config.toml
n_experts = 32
experts_per_token = 2
normalize_top_k = true
routed_scale = 1.41
norm = "layernorm"
tie_embeddings = false
beta1 = 0.9
seq_len = 512
train_tokens = 456000000
Below are experts of layer 11 (counted from 0) of a mixture-of-experts language model. Rows are named router (the router's row for the expert), down (a neuron's output weights, with its number) and show model dimensions 560-639. Each number is 128 + 24 x the weight over its row's rms, rounded and kept within 0 to 255.
After each expert's rows: "comes before" lists some tokens at least twice as common just after its tokens as in all text. This comes from a sample of Wikipedia text that the model never trained on. Tokens count by the router's weight.

# expert 0
router [111 106  97 140 105 119 126 115 159 125 109  84 184 133 116 148 108 154 149 166 101 120 103 172 125 117 111 115 153  64 142 121 167 161 143 111 122 105 108 143 133 123 159 122 131 109 151  80 152  83 140 113 128 153 102 125 199 103 144 122 116 119 128 125  99 114 143 151 134 163 150 146 138 113 155 107 125 139 144 100]
down0 [133 128 122 136 158 106 105 106 133 175 131 129 130 130 131 116  89 123 119 104 146 103 165 134 122 101 134 131 108 126  98 127 142 148 145 133 138 146 104  79 107 152 156 107 151 144 141 119 173  89 128 134 121 128 123 124 111 111 144 134 154 108 132 112 114 136 102 150 144 123 111 106 129 120 133 169 102 118 148 124]
comes before: " |", ".", "–", ",", "%", ";"

# expert 19
router [136  98 117 117 135 121 125 133 102 116 120 134 121 180 111  74 144 123 138 107 105 117  93 119  86 131 102 142 169 133 133 138 133 165 187 149 162 126  79 105 155 108 140 125 162 141 163  88 119 102 134  90 115 143  85 149 149 140 181 116 130 123 111 138 105 100 141 107 118 133 130 112 107 145 108 107 110 149 125  95]
down0 [124 137 141 142 167 129  98 103 144 129 142 124 127 125 110 104 128 171  84  89 124 104 146 105 150 110 139  92 182  90  88 146 120 124 135 160 125  74 128 115  87 108 156 115 120 132 144 141  93 116 145  90 110  82 139 148 108 117 105 127 140 169 103 132 140 122  96 133 133 136 105 131 134 152  98 148 110 118 130 120]
comes before: " to", " in", " by", " of", " on", "."

# expert 24
router [ 99 101 103 114 110 148 123  98  97  88 104  69 139 145  99 171 121 161 119 157 155 150 130 122 119 140 121 125 132 127 102 123 159 149 115 127 114 116 148 130 133  99  97 192 108 131 135 111 119 157 173  98  71 151 138 103  89 116 157 137 138 137 114 163  73 137 127 131 119 151 112 139  96 131 131 149 152  93 175 109]
down0 [172  89 134  89 148  95 117  83 123  85 136 136 102 155 165 123 135 164  85  99 167 143 127  99 130 141 141 134  57 145 115 132 149 145 134 163 156 134 136 121 130 100 128 127 127 129 147 152 134  74  96 103  89 104 152 181  91 128 113 106 104 106 160 106 111 114  95  92  97 129 137 142 132 110 149 147 136 157 123 147]
comes before: " |", ")", "–", ":", " (", ";"

# expert 17
router [117  98  42 170 100 178 111 161 157 138 123 113 100 107 116 152 138 112 103 136 163 150 145  98 134 110  98 175 160 155 116 123  99 111 122 135 129 120 136 138 181 138 163 138 173 180 126  90 182 116  90 130 125 166 133  93 129 129 152  99 142 114  83 108 113 101 148 126 142 152 119 102  94 119 131 113 111 121 147 118]
down0 [105 126 167 122 136 105 110 103 173 137 139 115 135 172 114 123 169 137 203 128 142 138 117  73 130 116 180  52 135 158 139 113 117 118  91  97 203 124 118 139 117 154  69 118 126 125 123 105  89  94 144 147 144 149 117 108 117  74 153 130  99 112 168 106 121 114 118 129 127 131 124  45 147 130 101  74 135 106 116  97]
comes before: ",", ".", ")", " |", "–", "_"

# expert 1
router [112 108 118 126 144 166 117  97 124 139 134 111 120 146 107 134 140 137 171  71 122 184 159 135 147 103 145 161 120 109  81  77 144 123 122 127 124 117  96  91 144 110 174 141 149 120 138 105 140 157 129 148 105 126 133 124 112 102 124 111 147 130  80 144 122 203 205 129 154 156 140 149 134 142 169 111 123 130 124 135]
down0 [133 111 108 115 150 123  90 104  76  93 111 166 105 107 177 114 107 156 111 139 120 113 189 121 136 128 132 137 151 112 169 171 138 165 111 147 101 177  95 180 116 146 123 158 129 135 140 116 123 117 134 129 126 139 131  99 127 105 143 107  97 147 143  84 104 113 125 125 152 111 102 112  77 116  86 131  73 114 179 146]
comes before: "-", " a", " the", " be", " not", " an"

# expert 20
router [111  99 122 117 121 143 148 128 151 111 102 140 164 128 139 135 153 132 134 115 154 142 138 141 120 141 133 109 136 136 135  97  95 139 176 107 151 123 173 104 147  80 157 143 150 110 151  89  97 148 135 117  86 163 103 124 131 112 165 138 116 124 104 143  92 122 112  86 121 136 164 124 179 132 118  91 113  93 128  94]
down0 [123 117 116 125 130 113 135 111 119 119  98  72 171 148 156  99 140 139 105 133 139  92 125  93 104 135 136 152 129 105 126 117 133 119 105  94 115 135 173 174 114 115  98 184 129 133 114 136 121 119 134 158 141 128 128 122 142 166 147 135 137  80 141 151 144 107 127 160 110 137 128 150 140 175  89 119 118 138 141 112]
comes before: " the", " a", " New", " United", " his", " South"

# expert 28
router [119  77 105 110 158 134  95  96 123  87  90 118 167 188  91 110 121 140 106 159  89 142 120 155  99 144  81 125 115 114  78 123 156 128 152  86 115 156 121  93  79  94 165 116 121 105 111  81 142 117 131  90 120 136  99  60 154 102 154 124 129 119 108 109  99 128 151 137 145 154  94  99 135 159 149  93 133 119 169 109]
down0 [118  84 122 140  98 141 123  58  80 124 113 134 114  97 154 103 119 121 102 135 164  76  87 135 124 125  79  90 123  98 114 129 114  97 130 163 113 174 124 110  82  82  73  81 139 128 106 161 141 124 104 147 133 137  92 131 194 143 119 107 112 104 122 142 135 137 142  95 149 125  78 105 144 147  99 132 113 121 111 133]
comes before: ":", "|", " |", "=", " =", "s"

# expert 27
router [146 126 143 141 134 121 111 133 128 128 104 108 144 151 130 149 116 131 170 150 107 162 145 137 111 123 143 170 132  87  91 111 134 103 146 130 113 103 153 119 139 121 129 139 132 135 145 108 138 119 118 138 140 141 104  95 155 136 148 108 140 134 140 160 126 140 116 113 125 145 139 109 140 103 140 144 146  88 100 130]
down0 [135 143  91 155 112  65 123 113 146 161 113 100 172 140 119 152  89 110 120  83 124 107 112 181 120 178 138 101  91  93 181 143 143 133 136 111 164 168 101 153 109 120 153 132 132 120 137 129 110 106 136 160 138  77 150 115 131 152 119 108 145  98 186 123 121 123 136 126 126 157 103 117 122 137 108 109 141 163 107 133]
comes before: "=", "\n", "\n\n", "s", "|", "er"

# expert 18
router [ 93 127  79 125 146 146 122 144 130 105 151  88 102 168 103 113 129  90 131 124 172 110 127 151 112  80 171 132 128 135  95 146 145 116 128 163 109 128 149 117 117 125 164 131 116 158 132 127 153  96  42 125 155 152  94 124 150 142 118 123 153  95 130 113  99 134  94 137 142 157 128 143 116 135 175 101 126  68 154 148]
down0 [147 145 118 118 124  85 165 183 140 111 118 154 143 131 119 150 131 125 169 143 147 145  98 114 132 131 180 118  83 103 100 125  99 115 111 157 147 127 161 124  97 120 122 135 132 102 163 149 161 143 159 186 125 188 149 126 131 130 143 150 128 118 155 146 123  91 133 125 101 154 156 114 155 163 117 143 134 129 129 131]
comes before: ".", ",", " in", " and", " of", " ("

# expert 15
router [134  91 115  95 161 159  71 107 140 150 108 117 107 119 132 167 202 170 145 142 113 170 130 135 115 135 159 152 166 137 104 125 135 149 148 103 128  83 128 112 130 112 153 130 170 123 109 119  85  96 103 142 110 145 152 105 157 121 118 127  99  92 115 140  59 145  99 113  82 133 161 115 193 137 157 133 113 123 142 127]
down0 [115 146 120 160  86 143 147  69 112 126 147  96 100 151 117 191 115 152 145 143 177 143 157 112 103 174 151 116 135 151 165 133  56 119 119 115 128 132 156  98 101  56 117 147 131 144  95 161 182 139 112 146 133 123 122 144 115 163 180 124 114 151  99  96 130 115 100 107 154 124 103 109 169 130 138 157 121  81 125 109]
comes before: "|", "ing", "-", "ed", "ti", "ted"

# expert 22
router [ 90  97 133  70 133 138 129 115 151 104 120  98 129 168  76 104 149 133 155 158 109 142 160 147 122 143 153 108 127 114  96 135  85 149 136  84 120 136 141 130 110 135 138 153 128 128 119 134 128 100 154 130 125 152 132 131 168  99 144 104 117 141 121 173 118 140 124 110 151 138 145 133 176 168 137 134 125 123 143 112]
down0 [172 161 108 118 130 113 142  59 123  95  99 138 121 139 143 100 118 173  91 137 164 164 124 132 134  69 156 105 154 146 133 147 128 163  81 113 141 126 148 111 136  88 115 111 135 118 142 114 151 138 163 126 128 117 142 128 129 123 110 150 138 148 109 165 115 102 149 126 112 170 134 121 152 144 132 130 115  81 140 135]
comes before: "=", "  ", "\n", "-", "\n\n", "See"

# expert 16
router [ 88 118 127  88 166 118 106 124 110 113 122  97 105 152 138 105 132 155 128 130 143 102 152 158  99 141 155 145 139  64 105 160 158 165 142 135 131 110 125  45 168 114 116 133 128 103 102 124 154  76 127 153 132 160 143 130 104 108 137  88 138 119  90 173 136 109 122 157 172 144 112 109 131 130 146 109  88  99 163 125]
down0 [117 135 127 126 163 123 152 115  74 159 115 176 132 113 107  88 129 152 173 143 108 103 129  99 109 118 176 148 163 136  91 100  74 144 158 125 166 142 139 136  97 124 128 124 111 154 128  88 135 101 140 115 156 126 168 122  92 111 113 118 133 130  97 158 171 141 121 138 140 120 175 119 130 139 114  89 144 138 105 110]
comes before: "\n", "  ", "\n\n", " 0", " 1", " 2"

# expert 4
router [110  96 116 104 124 135  95 137 150 117 111  84  94 138 125 128 167 144 157 153 130 126 114 147 162 131 144 132 135 159  81 135 143 169 133 106 126 149 154 126 137  84 127 139 153 101 128  86 130 143 139 140 124 142 135 108 134 128 132  69  96 125 108 183 121 102 119 137 143 198  92 152 140 121 123 103 131 106 137 134]
down0 [136 145 114 134 100 117 153 112 114 162 111 146 184 148 158 152 109  97  83 126  90 137 145 151  99 126 163 143 149 135 183 149  74 149 153 136 102 128  82 161 143 173 114 146 145  71 146 135  97 144 123 109 154 131 137 173 153 132 146 130 152 138 104 155 123 121 118 114 157 126 165 163 138 133 135 160 136 164 144 108]
comes before: " the", "\n\n", " a", " The", " he", " that"

# expert 26
router [106 115 115 103  86 147 121 129 185 111 118 129 103 164 119  61 138 115 146 142 164 102 140 133 120 116 121 147 147 128 131 150  72 163 128  86 141 113 103 134 105 120 160 122 139 101  98 127  86 148 116 100 141 156 125  65 110 111 152 127 137  90  90 136 111 155  98 128 155 133 118 112 133 141 159 128 106  90 164 116]
down0 [159  57 101 147 161 122 118 144 127 144 139 155 104 131 100 157 154 141 156 122  94 132 162 163 137 153 129  95 111 137 162 146 111 131 115 112 115 120 144 124 149 168 119 110 106 101 140 132 112 143 124 136  78 106 164 148 103 167 126 128  97 148  99 134 150 122 148 159 129 127 143 146 143 144 133 114 158 104 135 105]
comes before: "-", "19", "2", "1", "{", "0"

# expert 3
router [ 92 120 104  98 103 134  93 109 179 117 115  91 112 130  44 136  96 141 107 169 123 138 129 135 109  95 136 147 115 170 116  91 167 148 142 150  98 122 140 105 144 105 128 173 156 149 148 120 149 148 128 123 113 147 102 130 125 129 121 109 136  77 103 158 130 128 127 120 152 156 125  84 111 138 155 119 103 147 149 146]
down0 [ 70 135 132  97  91  84 122 144 104  85 145 122 115 126  90 136 121 134 149 106 115 119  70 113 145 130 112 106  89  94 158 133 117 125 115 137 121 158 135 137 165  68 143 122 110 107 146 139  89 125 124 162  98 110 151 156 151 102 108 124 152 129 137 143 134 113 146  71 156  95  99 172 111 146 112 157 123 105 175 149]
comes before: " of", "s", ",", " and", ".", " in"

# expert 12
router [132 106  83 134 154 165  93  92 124 141 176 133 157 155 100 138 160 118 152 146 164 172 139 120 186  87 160 120 150 137 134 122 157 120 123 111 101 123 124  97 179  87 118 104 138 107 128  84 152 146 149 107 129 145 148  97 135 106 146 150 154 144  86 119 107 158 132 125 127 119 138 124 156 135 151 105 120 133 126 130]
down0 [ 95 120 133 157 134 140 117 161 126 128 167 114 107 112  91 128 124 122 107 115 105 162 127 135 139 132 130 129 101 134 109 149 125 120  85 168 135  88 165  95 104 119  84 134  96 141 127 159 164 150 141 207 123 160 140  90 137 123 135 106 116 132 134 119 123 129 125 142  99 150 130 131 100 107  99 106 121  94 147 113]
comes before: "=", "-", "The", "In", "|", "On"